Weights of a small mixture-of-experts language model, trained from scratch on English Wikipedia.
Size: 9 layers, width 160, vocabulary 16384.
Experts: 160 GeGLU neurons an expert, 2 picks a token, a sigmoid router.
Below are experts of layer 3 (counted from 0) of a mixture-of-experts language model. Rows are named router (the router's row for the expert), gate (a neuron's input weights, with its number), up (a neuron's input weights, with its number) and show model dimensions 0-159. Each number is 200 + 40 x the weight over its row's rms, rounded and kept within 0 to 999.
After each expert's rows: "mostly gets" lists some tokens that are sent to it at least half of the time. This comes from a sample of Wikipedia text that the model never trained on.

# expert 12
router,159,228,179,234,110,228,264,209,247,232,69,248,169,128,174,250,270,205,116,182,241,162,194,205,198,238,193,203,214,217,182,218,182,239,211,212,230,222,208,182,142,152,248,184,158,247,222,155,238,146,158,166,180,211,142,218,222,189,179,160,205,212,211,182,241,183,202,199,157,268,274,216,226,198,211,189,218,181,184,103,152,126,245,193,107,238,239,265,228,230,165,125,228,215,203,206,182,269,170,177,183,187,185,185,287,261,240,187,209,185,297,236,214,243,208,204,162,188,140,136,248,172,219,238,206,184,181,221,150,140,186,169,271,192,186,166,247,204,222,250,169,203,214,208,223,251,175,228,214,198,231,161,208,203,246,218,104,141,144,197
gate6,210,190,241,165,208,203,236,200,223,188,180,255,187,219,224,271,282,135,133,244,204,206,199,241,211,251,198,194,201,168,171,262,213,168,221,183,207,197,183,181,141,225,129,178,252,167,196,202,207,211,203,182,241,145,106,244,167,196,162,205,164,176,179,151,186,282,227,144,200,258,206,167,165,132,115,193,212,171,175,195,160,160,268,257,220,142,271,191,209,213,143,249,206,183,152,229,244,239,210,159,163,208,172,112,290,192,251,318,237,135,151,214,221,200,180,182,257,214,167,117,176,141,209,216,217,165,197,257,234,147,175,265,240,213,180,195,242,176,189,173,236,215,118,205,207,209,204,201,237,231,167,242,167,211,278,263,140,237,181,171
up6,194,143,265,224,289,276,236,200,152,208,168,168,115,226,193,176,268,206,171,198,298,204,238,219,222,206,118,250,173,250,256,213,209,224,205,181,148,149,219,226,188,149,114,179,184,177,201,193,181,187,157,199,189,157,200,247,239,143,231,220,259,174,170,167,163,197,164,254,219,192,271,167,243,191,93,151,182,213,249,136,226,187,248,179,206,193,230,171,206,216,196,192,210,175,213,210,227,203,183,187,202,257,165,178,234,147,174,205,240,233,267,254,251,211,170,235,230,214,233,217,163,115,235,213,145,139,125,218,233,167,224,169,217,137,200,147,235,273,204,209,204,218,148,279,180,224,242,169,210,200,242,266,154,183,223,239,228,139,98,179
mostly gets: " s", " p", " f", " b", " l", " c"

# expert 1
router,181,216,247,235,149,199,194,202,220,248,190,273,132,191,209,185,251,205,151,229,179,201,229,215,180,242,123,166,182,177,163,248,202,118,228,171,179,133,192,198,172,180,188,213,203,192,228,201,299,192,238,184,290,213,219,199,254,194,238,190,204,206,213,233,222,149,230,181,144,160,234,144,221,223,216,221,185,163,168,227,252,148,238,275,79,196,222,242,148,226,179,141,157,178,261,189,150,187,195,242,204,221,164,181,204,209,235,289,138,220,226,201,185,221,217,232,151,234,181,268,215,175,291,227,182,209,216,197,199,187,223,233,167,219,252,191,194,315,198,224,181,200,318,200,228,292,178,212,169,163,235,134,103,147,223,219,149,204,158,163
gate0,218,177,210,241,134,197,172,196,220,242,251,237,244,121,194,203,173,237,155,142,210,168,202,124,259,227,193,167,221,144,235,201,204,154,207,195,305,207,110,198,281,224,194,225,230,195,225,285,220,152,284,184,183,187,248,281,204,202,268,196,199,152,167,232,162,232,150,153,188,187,193,162,175,147,227,245,185,212,259,274,206,231,182,178,172,149,254,215,186,213,157,176,276,210,195,280,239,169,174,219,82,191,189,164,276,204,148,257,175,220,217,213,220,184,200,144,199,216,197,252,209,253,328,181,214,278,205,206,145,183,217,175,205,241,231,225,187,203,192,230,240,210,198,185,179,177,191,175,147,205,219,209,122,172,237,254,172,208,163,161
up0,218,209,153,229,276,230,159,222,221,154,203,229,224,163,286,101,232,182,202,256,210,245,244,281,206,274,242,214,209,219,253,191,234,244,214,190,163,117,215,209,279,114,261,197,199,217,144,259,173,151,225,201,162,216,147,148,199,200,175,213,200,249,223,218,211,233,243,174,174,150,164,228,186,198,252,249,177,168,214,188,194,191,264,197,219,161,143,225,219,232,246,216,183,136,242,187,179,164,300,261,194,245,201,203,146,194,265,143,185,218,200,216,147,242,217,236,191,222,184,290,248,160,176,228,223,204,154,239,186,232,213,143,162,239,190,177,215,258,194,204,184,141,143,192,181,193,206,214,181,205,214,130,183,295,200,134,290,176,139,255
mostly gets: " \"", " (", " |\n", "\n\n", ".\n\n", "\n"

# expert 4
router,162,219,160,268,260,192,160,307,273,183,193,147,181,250,156,136,261,140,172,178,210,240,236,201,249,202,243,235,180,223,138,246,163,249,218,266,172,264,267,156,244,150,210,199,216,192,215,195,270,192,174,174,223,175,158,205,195,176,157,202,183,182,201,233,219,217,210,177,213,238,190,169,214,227,217,194,207,231,149,175,247,242,252,222,152,235,225,195,170,208,132,186,195,144,300,122,144,182,136,236,179,148,239,158,267,204,179,258,199,204,206,192,256,179,214,228,156,189,226,219,217,151,218,237,216,167,172,234,195,171,99,147,221,229,225,187,211,177,156,281,233,218,224,236,236,251,160,291,173,205,219,264,211,205,299,222,153,156,194,266
gate6,179,142,207,228,210,211,149,252,177,163,242,245,219,211,216,184,177,172,231,176,227,267,192,218,177,280,230,242,261,163,283,197,209,163,172,156,184,252,199,263,288,236,145,178,205,199,155,232,226,229,261,119,242,223,124,209,205,209,148,235,150,187,142,166,283,173,236,285,242,249,177,131,226,190,198,185,173,196,231,152,181,253,232,146,188,206,231,186,172,168,206,177,146,188,191,181,149,136,184,207,230,247,212,159,233,206,166,205,286,219,157,214,184,112,148,232,216,224,284,205,151,156,170,133,285,217,219,215,186,232,244,213,102,172,188,224,135,275,199,225,202,193,191,229,224,187,205,192,254,227,215,189,163,217,187,201,166,185,161,296
up6,118,190,208,192,118,176,225,220,280,205,243,157,221,215,223,126,145,133,250,214,197,273,322,243,270,158,216,117,172,214,249,192,195,175,248,217,191,199,235,205,165,218,190,226,180,159,213,307,265,199,192,229,168,158,204,176,170,180,193,247,211,215,220,196,223,174,171,182,195,145,225,243,196,243,212,262,213,204,170,145,194,255,195,196,214,209,156,213,192,174,135,217,234,242,222,220,172,164,243,183,257,203,179,249,270,87,285,167,168,115,177,248,182,281,263,176,146,210,243,218,165,217,196,170,121,185,240,186,155,243,239,201,228,170,157,215,160,220,244,212,195,228,185,178,102,180,228,210,180,164,199,211,213,154,177,173,170,222,168,223
mostly gets: " is", " was", " are", " were", " also", " who"

# expert 5
router,169,253,90,215,234,159,96,254,196,139,191,251,275,201,137,111,208,214,200,202,199,225,224,266,209,193,176,204,211,182,242,193,175,154,281,189,269,146,183,246,255,236,199,244,265,211,170,164,202,131,223,105,164,183,207,109,196,194,253,149,224,170,197,189,307,192,198,146,179,217,162,194,236,181,188,217,200,166,198,155,208,197,212,192,184,240,223,203,173,199,216,172,157,175,148,147,140,229,208,183,200,160,131,193,202,125,220,188,211,249,185,207,153,201,203,194,198,207,193,178,187,174,204,264,177,207,231,252,195,174,165,182,195,186,180,224,186,161,179,201,178,208,207,219,135,283,146,256,227,278,88,133,204,107,190,209,141,202,183,178
gate1,189,219,186,188,275,255,184,251,232,203,189,229,263,161,178,219,189,103,177,204,190,248,194,289,190,166,221,172,245,179,176,157,106,182,210,179,201,207,197,232,182,224,215,183,196,234,245,180,229,194,238,232,127,258,222,143,202,138,151,229,190,142,112,182,234,187,189,161,243,178,273,195,213,213,147,271,264,133,191,218,211,245,216,225,231,217,134,221,164,147,213,182,183,223,236,206,102,118,252,184,145,212,184,107,190,228,214,198,144,209,165,138,148,168,249,225,241,227,195,223,236,262,112,214,143,178,242,226,140,229,195,279,138,171,206,222,163,150,220,201,233,176,176,234,180,192,205,248,260,198,161,184,180,158,166,219,166,213,178,118
up1,252,188,183,208,159,133,155,204,252,176,165,292,194,221,178,245,132,201,153,273,182,208,237,211,190,187,250,169,194,257,162,131,175,195,242,184,157,237,122,175,198,211,245,192,183,157,191,202,200,209,211,266,223,227,152,221,209,241,186,224,182,173,208,261,267,156,164,141,233,260,154,185,219,209,181,176,164,198,168,210,279,239,169,187,177,218,278,248,250,155,180,170,159,227,167,170,310,204,186,228,142,239,119,205,235,150,288,230,145,200,114,213,189,176,174,164,239,253,258,162,247,165,140,129,176,220,187,200,198,192,189,272,252,238,205,178,194,191,140,200,200,165,252,232,255,167,171,185,147,195,188,273,191,237,240,203,107,212,157,207
mostly gets: " |", " —;", "000", " −", " Apps", "250"

# expert 10
router,200,180,148,201,169,152,227,214,188,232,173,245,245,170,176,259,250,207,184,221,210,171,269,191,199,209,177,207,242,244,199,166,141,143,234,219,200,243,194,203,239,233,233,281,274,186,186,169,267,172,228,254,226,230,246,145,219,160,204,175,217,207,226,196,133,126,184,165,189,225,192,191,218,245,220,194,213,273,177,198,236,220,169,211,130,212,240,251,257,247,252,180,53,199,210,249,150,241,196,261,203,164,163,136,229,182,204,171,129,175,145,191,233,213,252,216,191,267,154,141,253,213,178,215,167,157,185,233,181,212,163,214,218,302,185,180,147,240,170,257,208,212,199,132,280,195,195,190,191,234,147,157,258,183,285,263,149,233,186,130
gate1,230,230,208,232,220,189,241,195,200,196,142,119,233,192,99,222,307,211,103,235,182,208,182,234,188,248,172,222,177,230,164,193,317,230,224,186,178,177,166,159,183,267,241,191,201,168,205,236,249,159,219,161,232,163,230,152,149,201,213,265,271,241,224,269,149,170,135,196,140,148,181,242,153,252,216,207,200,286,215,180,230,210,143,181,149,188,225,293,201,216,196,205,131,188,247,212,189,210,199,228,199,233,194,218,196,222,107,152,184,201,215,244,163,182,162,168,167,170,241,203,167,266,222,167,286,220,224,231,241,170,191,168,195,257,209,225,196,233,116,176,196,237,234,189,173,194,205,249,166,128,158,158,241,177,187,233,194,299,198,189
up1,165,182,264,147,203,221,284,231,315,183,238,268,183,211,139,98,223,202,185,159,185,217,266,195,172,179,183,224,196,195,181,182,235,226,223,238,151,229,222,231,148,221,212,197,247,173,222,202,141,192,152,158,210,206,282,189,242,196,194,157,148,172,259,260,210,249,233,181,224,188,279,228,232,190,140,206,253,190,218,174,171,115,166,168,191,147,146,225,163,193,217,149,210,264,124,203,238,184,172,164,278,166,206,209,221,75,139,154,189,192,175,120,247,252,228,247,212,250,172,141,164,178,192,252,194,153,180,235,137,189,158,262,234,181,229,273,178,250,188,157,198,217,205,201,212,194,179,159,203,192,216,196,179,255,172,249,264,186,198,197
mostly gets: ".", ".\n\n", ").", "°", "′", ".S"

# expert 6
router,146,228,149,294,73,222,287,211,219,242,94,235,213,186,170,170,243,190,145,133,188,268,219,281,208,165,180,242,200,212,259,235,187,185,234,214,195,135,218,215,133,207,213,169,182,255,184,164,192,164,144,149,232,186,208,175,210,160,169,200,268,175,189,206,189,148,258,235,180,208,278,208,275,197,202,164,252,177,198,140,190,124,240,213,163,142,227,241,170,231,188,224,155,180,173,178,186,239,198,279,172,142,233,216,277,185,236,205,221,188,223,252,193,214,218,208,154,247,151,226,252,159,223,185,208,193,187,211,206,146,214,226,199,183,182,242,215,261,276,289,174,288,200,200,263,271,174,224,194,212,193,154,215,198,195,229,173,193,170,158
gate0,266,145,78,153,122,74,112,220,197,174,190,264,197,206,192,232,130,248,231,226,182,87,211,198,253,252,225,183,244,148,131,220,232,157,161,245,190,209,184,178,210,204,171,178,208,162,193,208,215,179,188,166,162,150,202,177,151,160,130,172,187,201,202,197,228,198,176,160,212,192,259,174,260,187,209,155,173,275,208,202,225,175,187,320,147,166,214,229,227,131,167,212,201,184,196,304,229,206,183,246,215,207,227,204,208,132,230,172,183,229,171,184,248,202,224,184,205,107,245,207,150,242,191,213,177,213,228,216,208,212,216,132,164,180,227,168,131,241,191,221,254,170,178,201,190,228,190,143,249,226,224,248,225,232,236,144,209,239,182,168
up0,253,196,257,252,224,248,252,226,76,347,255,147,170,217,243,209,215,201,162,197,209,119,172,135,217,213,205,191,216,237,235,218,235,195,212,203,251,159,158,168,165,176,164,153,193,219,205,221,232,226,275,219,215,156,181,223,198,227,233,199,221,238,234,228,151,190,226,195,213,274,137,189,171,256,248,226,289,150,210,215,239,213,152,116,228,182,219,213,207,233,293,143,173,218,174,126,199,226,191,168,259,157,184,245,165,164,221,245,195,188,161,162,210,215,218,206,207,215,284,193,201,231,179,120,158,215,232,174,217,175,178,170,162,127,172,245,238,167,189,191,146,189,228,151,143,163,265,199,195,222,124,222,224,180,237,227,187,272,183,232
mostly gets: " E", " M", " New", " U", " March", " Mar"

# expert 0
router,237,226,203,197,178,175,195,220,156,186,160,255,220,157,132,159,238,187,163,194,214,270,231,287,143,163,195,219,257,192,179,152,202,229,197,155,236,229,202,207,207,217,227,224,166,215,230,141,187,201,201,149,64,194,195,114,248,145,205,208,167,235,177,202,150,177,188,141,203,204,203,213,255,192,238,189,210,171,234,178,217,174,184,234,135,173,263,258,107,216,233,212,188,159,213,68,224,115,165,211,136,143,198,155,242,188,224,218,175,116,169,265,168,197,223,267,178,184,131,140,215,177,200,178,158,290,102,235,213,163,184,233,177,217,235,228,142,219,215,268,188,229,201,185,199,155,204,185,205,229,159,158,175,222,203,186,180,159,220,133
gate0,184,195,233,239,204,193,179,167,190,217,225,199,257,219,237,150,270,211,172,166,222,96,192,307,278,208,243,174,167,230,155,220,171,194,261,155,216,210,231,201,240,195,154,242,261,162,201,279,196,185,206,211,238,202,157,144,211,149,209,148,221,236,166,283,128,236,173,215,183,250,225,165,183,261,193,214,187,185,241,212,202,188,210,192,206,268,275,184,180,151,143,254,139,262,230,171,259,220,190,202,158,206,215,209,162,120,237,124,202,240,224,279,198,207,235,264,214,309,198,133,240,201,259,270,211,176,165,172,242,205,196,182,210,155,200,229,230,204,237,167,173,224,182,109,206,220,188,168,217,231,110,177,223,163,245,208,161,168,155,145
up0,236,318,184,185,231,202,169,225,209,243,166,160,152,156,178,163,204,213,249,220,260,203,263,177,164,209,152,137,142,230,136,220,138,154,226,113,166,179,155,218,254,176,177,272,267,141,266,223,272,251,91,182,232,223,226,187,183,200,188,201,210,244,157,189,186,201,213,224,172,126,205,182,169,163,249,198,218,206,190,239,141,183,213,157,194,241,219,194,228,217,179,259,222,207,227,250,216,265,146,182,165,252,218,208,181,164,209,217,193,115,298,202,180,168,140,269,168,222,92,153,194,220,204,238,210,201,150,161,146,192,176,246,191,130,216,165,198,234,170,229,204,174,223,239,193,264,252,282,163,174,167,240,239,212,203,185,173,216,194,215
mostly gets: "201", "–", "202", "198", "200", "199"

# expert 9
router,167,173,106,189,211,142,147,323,261,201,184,177,200,168,177,172,182,130,187,179,185,149,237,267,241,204,175,245,229,175,245,227,215,183,183,178,258,215,171,179,250,263,234,214,177,207,169,161,223,190,193,180,217,195,181,218,252,156,207,239,214,153,183,184,307,180,254,143,225,194,253,147,166,218,237,163,232,199,184,196,166,207,255,320,172,150,219,204,242,156,162,177,224,189,226,279,180,144,178,256,200,220,214,162,186,185,196,205,214,244,186,220,173,230,258,190,193,192,151,218,182,189,174,225,214,206,184,232,165,267,220,222,144,208,229,205,38,303,198,269,222,243,200,151,226,216,179,234,216,248,144,199,222,176,271,215,213,165,150,163
gate1,181,216,168,166,254,200,183,161,192,202,242,181,143,147,184,232,239,171,144,194,192,250,285,232,175,208,231,179,219,181,235,184,177,213,196,223,203,197,196,330,239,301,159,228,167,162,205,246,100,171,183,174,213,215,232,208,203,188,168,182,188,167,142,152,176,155,152,190,236,232,194,218,198,179,199,110,227,167,242,184,187,167,236,209,200,160,193,212,250,270,259,298,175,155,193,239,261,201,152,208,164,212,276,223,180,246,235,164,238,175,40,188,177,260,238,190,235,272,231,146,164,257,212,180,138,210,149,202,190,149,184,104,210,237,193,185,132,197,227,229,238,246,189,164,201,193,222,223,181,192,182,203,218,185,233,171,274,216,232,198
up1,206,157,211,191,146,194,171,206,123,251,152,225,222,213,242,172,90,170,269,205,155,168,168,222,208,169,188,225,174,195,222,205,219,195,179,227,141,204,220,231,135,160,157,170,249,198,253,206,270,275,174,184,231,195,93,255,161,271,180,219,170,173,242,179,240,248,194,198,243,201,182,229,233,251,183,185,151,140,118,290,217,265,163,215,249,200,151,213,144,128,132,186,213,226,165,199,172,190,231,156,236,206,170,155,143,207,181,279,129,134,224,278,195,168,199,147,195,230,131,172,173,204,151,223,191,211,164,239,210,135,131,168,226,192,171,151,267,228,165,227,201,216,211,222,166,222,231,217,240,207,163,268,218,211,173,224,118,230,176,188
mostly gets: ")", "ina", "ka", " James", "]", "ville"

# expert 14
router,178,168,176,236,175,167,137,221,156,263,163,247,153,114,160,210,248,189,181,203,178,188,163,285,114,210,223,218,256,230,209,191,170,191,276,135,215,194,191,187,221,187,220,207,231,221,205,88,267,196,153,150,203,221,134,131,160,177,278,228,196,234,165,178,250,161,218,158,230,163,222,166,174,242,190,154,205,295,160,225,204,213,169,239,200,204,260,203,237,225,192,159,152,158,122,181,149,160,188,213,185,130,253,158,167,190,229,235,241,229,147,178,216,183,267,187,188,153,255,276,221,164,221,169,225,242,135,247,234,158,143,222,202,203,196,217,147,224,244,246,239,193,238,225,220,204,195,257,169,182,152,244,230,156,283,262,237,219,217,252
gate0,198,222,144,176,169,263,149,175,245,188,219,182,162,182,166,200,172,186,243,196,224,234,233,222,238,238,218,263,221,164,154,189,229,175,220,241,165,244,111,322,155,175,220,231,163,162,124,211,196,205,179,191,201,186,273,168,234,264,248,164,212,91,255,227,170,215,206,181,239,189,192,253,207,177,218,157,221,176,279,192,175,216,253,151,210,232,128,182,232,199,165,192,185,262,199,202,223,175,257,194,156,190,192,219,182,155,251,268,233,109,168,152,267,219,176,203,221,287,223,251,142,287,156,280,172,204,202,282,213,254,176,174,195,161,165,195,190,223,180,270,274,141,176,182,198,153,212,190,245,230,152,226,150,206,191,211,176,140,186,220
up0,194,178,158,169,190,268,157,228,70,172,218,183,220,211,216,234,175,176,136,243,145,165,125,147,202,244,193,212,171,170,148,163,202,164,206,146,206,153,157,213,155,208,205,222,243,211,207,138,185,231,217,192,254,166,171,228,208,159,156,223,213,214,235,283,132,128,165,201,264,306,195,236,221,183,220,225,271,187,211,178,307,265,215,241,128,192,206,221,180,186,176,219,261,242,260,202,217,176,187,301,207,184,176,237,232,156,213,196,226,208,189,262,254,246,229,267,218,254,237,251,197,231,237,209,204,172,187,247,185,243,158,197,111,138,197,179,212,169,217,149,137,224,183,198,194,196,258,187,228,255,173,219,262,198,207,218,180,131,211,261
mostly gets: " and", ",", " as", "),", " or", " but"

# expert 11
router,82,150,109,179,183,205,201,162,161,172,201,181,239,220,173,152,182,174,247,222,125,240,220,226,153,251,151,232,234,177,109,228,120,174,215,196,192,114,206,170,201,174,180,200,131,284,301,177,236,168,213,210,147,220,194,157,211,185,211,228,238,156,153,192,130,224,187,193,216,183,226,186,233,165,180,139,217,160,167,178,211,150,169,226,194,186,228,190,202,261,262,200,231,177,198,200,106,161,221,213,169,170,219,217,298,239,201,224,221,228,251,194,144,214,209,177,211,160,137,240,224,195,215,186,191,185,226,203,239,121,174,115,213,126,240,218,274,205,243,216,181,248,211,182,124,200,205,251,140,193,105,167,203,147,206,185,226,202,180,152
gate0,194,158,162,97,223,178,170,241,229,235,259,198,220,196,228,131,176,226,175,172,246,216,174,169,205,196,165,227,145,160,179,235,237,174,202,141,198,190,254,207,137,168,216,222,244,259,211,205,281,328,139,242,274,216,180,169,240,158,275,202,252,249,214,128,126,201,179,146,247,173,211,192,219,255,143,292,160,182,208,251,131,145,183,244,166,173,192,142,217,226,239,144,169,209,169,256,140,168,209,208,177,202,165,187,242,191,157,253,208,187,166,188,191,236,153,241,202,185,227,196,187,275,170,191,169,205,191,158,183,155,274,170,229,251,214,193,186,146,198,198,121,211,226,256,231,169,232,150,248,218,200,257,219,227,239,165,185,164,169,125
up0,252,202,162,226,257,110,149,193,191,173,209,115,162,182,159,250,176,170,179,240,265,199,202,218,198,257,196,186,196,259,347,257,260,245,205,200,174,176,193,124,234,222,185,207,143,189,232,210,240,144,258,268,203,175,231,211,172,231,204,260,170,200,225,152,226,176,134,239,266,210,230,246,175,182,273,152,155,197,176,159,219,283,239,173,247,197,182,203,221,135,233,171,293,230,240,163,238,153,212,193,201,224,193,200,231,241,226,255,223,246,102,191,216,211,261,172,169,208,247,237,154,177,164,129,166,225,175,169,174,217,202,226,261,188,222,197,180,216,248,286,215,198,201,134,136,225,222,210,189,232,292,228,207,215,215,192,195,205,196,201
mostly gets: "aged", "194", "ient", "oc", "pl", "erv"

# expert 2
router,159,222,149,226,130,142,229,248,242,249,137,202,270,126,220,161,228,155,173,129,198,273,144,226,230,187,231,214,217,211,213,162,194,186,181,159,226,177,219,219,144,251,260,194,294,209,207,207,191,190,142,173,212,191,282,181,194,244,207,284,139,137,191,188,233,225,228,219,187,265,184,177,229,272,166,191,195,162,137,220,236,211,259,220,208,116,211,260,198,238,205,187,184,230,200,226,182,166,232,270,255,203,137,178,226,175,233,163,176,179,216,283,190,172,227,224,189,251,198,186,192,142,223,207,212,225,146,247,240,166,201,244,231,199,184,239,72,240,139,190,196,235,162,156,201,247,164,186,180,253,129,222,161,231,165,267,197,163,113,212
gate0,224,186,113,290,234,146,168,167,229,195,148,173,208,161,232,230,252,181,155,205,270,177,237,216,236,172,195,164,136,189,160,223,176,184,175,188,208,106,224,158,197,202,159,230,237,220,239,252,182,235,178,287,227,233,187,210,164,175,256,226,225,237,201,180,157,210,219,258,183,198,234,184,131,165,191,137,242,129,187,172,191,247,182,203,182,155,285,217,275,225,226,181,154,224,205,194,160,221,267,202,254,199,292,207,155,252,177,140,212,223,172,216,182,219,310,182,236,246,172,213,234,241,149,124,209,153,191,218,216,243,181,167,237,252,264,241,254,217,229,200,212,177,173,161,112,256,163,185,218,180,153,141,255,263,240,242,169,147,162,195
up0,253,231,194,186,203,211,193,229,215,218,195,210,183,165,178,250,235,143,203,268,222,212,192,113,204,216,250,232,179,228,224,253,244,123,192,164,269,150,230,215,181,220,182,166,192,240,186,230,137,164,252,193,228,168,228,270,171,121,253,158,232,204,284,201,200,167,210,188,202,235,264,125,170,109,164,185,169,175,107,214,215,243,76,219,204,167,211,217,176,188,226,227,194,208,213,253,209,160,148,191,198,107,220,201,175,215,181,181,195,169,89,225,180,240,261,127,147,198,263,213,180,189,123,248,213,141,164,221,262,217,248,207,170,163,180,198,278,183,134,237,168,137,190,199,173,220,161,190,184,194,202,280,188,213,189,174,214,217,125,184
mostly gets: "z", "og", "ik", "ag", "ang", "ud"

# expert 3
router,142,192,198,224,134,200,221,257,149,227,145,193,233,200,156,189,260,177,171,158,153,163,192,273,166,149,224,233,232,213,247,157,166,167,183,207,264,250,174,153,151,220,197,230,125,232,178,172,214,111,158,186,261,170,278,130,178,161,229,217,222,162,225,235,212,111,205,153,195,219,302,189,192,204,182,176,230,181,187,194,203,215,277,198,155,162,190,252,206,230,211,180,177,216,191,219,217,206,151,186,177,183,173,175,194,105,219,189,321,268,142,211,171,226,216,225,177,225,147,176,171,180,289,173,205,183,249,251,178,198,164,258,158,257,225,176,188,228,226,246,122,309,183,187,273,207,185,208,177,282,247,193,178,155,201,216,206,168,229,197
gate1,244,177,228,168,182,152,168,173,146,209,230,223,255,200,211,193,236,198,191,198,190,225,256,122,221,246,153,209,212,199,233,186,221,185,183,199,189,266,228,188,148,222,179,200,144,295,179,137,160,160,192,231,191,263,195,129,252,146,218,172,177,155,243,257,271,254,237,187,178,171,269,158,184,215,186,171,226,169,177,267,145,131,184,251,196,127,175,222,141,209,253,209,148,218,198,263,96,242,137,135,173,242,187,186,213,219,180,154,179,246,226,301,260,216,276,163,236,150,270,170,189,159,199,159,197,237,223,230,196,266,260,199,208,194,229,219,259,217,154,243,203,122,200,248,210,184,158,197,262,274,252,206,166,224,173,168,187,228,191,175
up1,198,133,249,176,208,183,225,167,186,202,216,200,147,245,233,195,250,230,245,186,209,298,169,196,188,276,214,200,196,254,153,212,146,170,236,232,180,160,201,242,283,167,304,239,144,201,227,165,195,160,170,119,214,143,270,217,192,221,182,155,206,201,264,217,231,190,194,234,200,171,318,188,186,164,214,199,225,150,268,143,180,199,187,210,120,182,166,159,167,100,167,195,167,221,212,162,191,198,217,286,182,255,189,115,266,281,220,156,253,263,229,155,199,159,168,249,202,267,176,241,158,166,194,207,174,136,204,174,250,193,168,169,135,139,136,171,167,202,207,193,175,179,178,205,174,199,236,166,169,219,189,192,227,234,222,240,273,188,176,223
mostly gets: " D", " S", " R", " B", " L", " G"

# expert 8
router,189,283,128,285,270,187,222,292,236,192,155,198,158,238,165,196,174,179,163,211,185,237,259,172,182,202,168,214,231,232,280,250,255,210,221,249,229,143,227,151,231,244,205,221,167,221,204,133,206,189,120,228,189,178,140,217,314,229,195,201,272,185,182,174,244,204,290,153,219,183,235,158,258,222,217,225,232,211,215,207,247,177,212,245,153,179,281,216,231,242,175,169,146,182,230,231,184,204,179,256,206,172,266,171,218,173,227,258,196,224,138,189,169,214,222,205,177,184,230,237,233,204,260,217,135,156,192,238,140,237,209,275,169,168,260,172,139,230,193,240,217,197,289,183,228,230,165,198,201,137,162,103,173,207,237,189,164,164,162,187
gate0,191,241,194,136,202,277,227,88,175,167,178,187,228,153,187,292,189,241,225,252,231,186,171,173,108,179,178,194,234,185,196,291,222,162,255,191,168,149,107,192,230,211,198,251,204,178,171,218,210,195,209,214,226,168,227,204,146,164,269,269,240,140,179,205,148,187,182,184,215,242,230,196,225,157,201,168,235,188,227,119,117,258,208,180,206,250,237,113,249,268,207,235,195,160,144,156,145,208,175,220,211,220,193,206,178,183,170,268,144,176,177,198,242,234,199,152,119,181,204,213,128,224,245,200,189,215,184,203,224,177,183,103,140,172,169,171,226,190,146,257,141,161,190,167,232,195,122,238,228,240,181,280,172,219,211,196,248,161,213,218
up0,159,171,216,225,250,207,151,226,132,155,212,196,177,95,185,250,212,247,226,213,262,229,232,179,142,154,145,233,211,175,201,222,253,202,258,144,205,239,131,273,155,178,272,155,257,151,117,180,175,162,191,203,259,181,158,199,195,222,266,310,233,139,219,171,140,239,249,191,193,246,187,197,168,244,215,194,261,174,250,127,202,233,181,228,169,308,218,137,188,275,239,234,153,191,206,194,185,130,206,259,189,209,197,222,132,235,193,177,196,220,187,216,257,285,210,185,244,118,226,200,212,255,162,228,245,226,150,179,233,174,227,195,196,165,174,168,131,209,218,221,203,174,202,190,210,174,280,144,192,193,193,221,203,215,168,184,231,157,196,223
mostly gets: " team", " City", " States", " University", " film", " area"

# expert 15
router,198,191,246,213,182,131,162,215,148,282,207,247,217,190,231,247,212,169,210,197,184,215,214,164,246,181,203,262,184,197,194,297,139,160,242,178,218,228,164,176,214,190,237,185,136,210,198,217,219,217,220,157,143,260,263,175,199,221,198,176,213,139,177,255,243,183,298,206,215,178,235,224,238,218,172,233,227,201,138,205,268,153,163,243,202,125,239,184,217,228,216,82,165,154,245,219,209,173,99,199,210,134,191,170,194,227,219,229,277,271,233,187,164,194,223,147,147,207,172,117,216,162,236,231,193,218,70,213,230,213,188,232,222,256,293,265,219,228,203,222,207,210,171,197,146,171,148,233,186,157,196,119,169,182,221,245,172,153,205,195
gate1,237,192,111,290,191,202,226,182,173,245,135,192,214,136,213,172,183,216,194,231,163,122,291,213,185,231,198,232,236,217,144,237,188,191,215,295,122,176,175,197,246,182,214,129,252,215,197,188,181,238,183,219,199,179,202,165,140,202,219,221,171,207,259,157,221,146,242,200,182,246,165,228,102,247,166,162,272,157,107,238,199,210,235,192,223,206,273,153,222,217,195,195,170,209,177,177,169,222,156,182,208,167,229,222,144,203,209,280,204,195,157,110,161,99,210,165,159,213,104,173,156,139,119,240,223,212,209,233,226,205,225,217,156,199,285,201,244,206,228,162,225,184,195,191,240,160,164,186,256,162,164,189,117,185,208,240,165,186,182,188
up1,208,211,209,229,128,128,189,252,151,228,233,206,158,132,220,192,217,192,135,201,161,150,221,187,183,258,176,186,206,133,158,226,206,139,164,156,164,201,243,251,230,240,191,183,178,214,229,98,183,143,236,224,248,179,197,301,203,113,194,209,198,183,187,155,206,201,232,261,260,218,151,232,234,130,125,92,203,165,194,227,224,283,139,213,195,215,230,157,186,179,235,201,117,196,175,235,232,197,230,217,175,159,226,198,190,164,251,277,224,171,167,231,189,149,235,198,207,195,180,175,216,183,186,172,214,150,176,171,191,248,345,227,202,142,174,119,228,196,236,202,233,163,209,188,188,215,215,224,200,108,159,203,162,184,260,214,189,223,131,182
mostly gets: "|", ")\n", " |\n", "\n", ";\n", "==="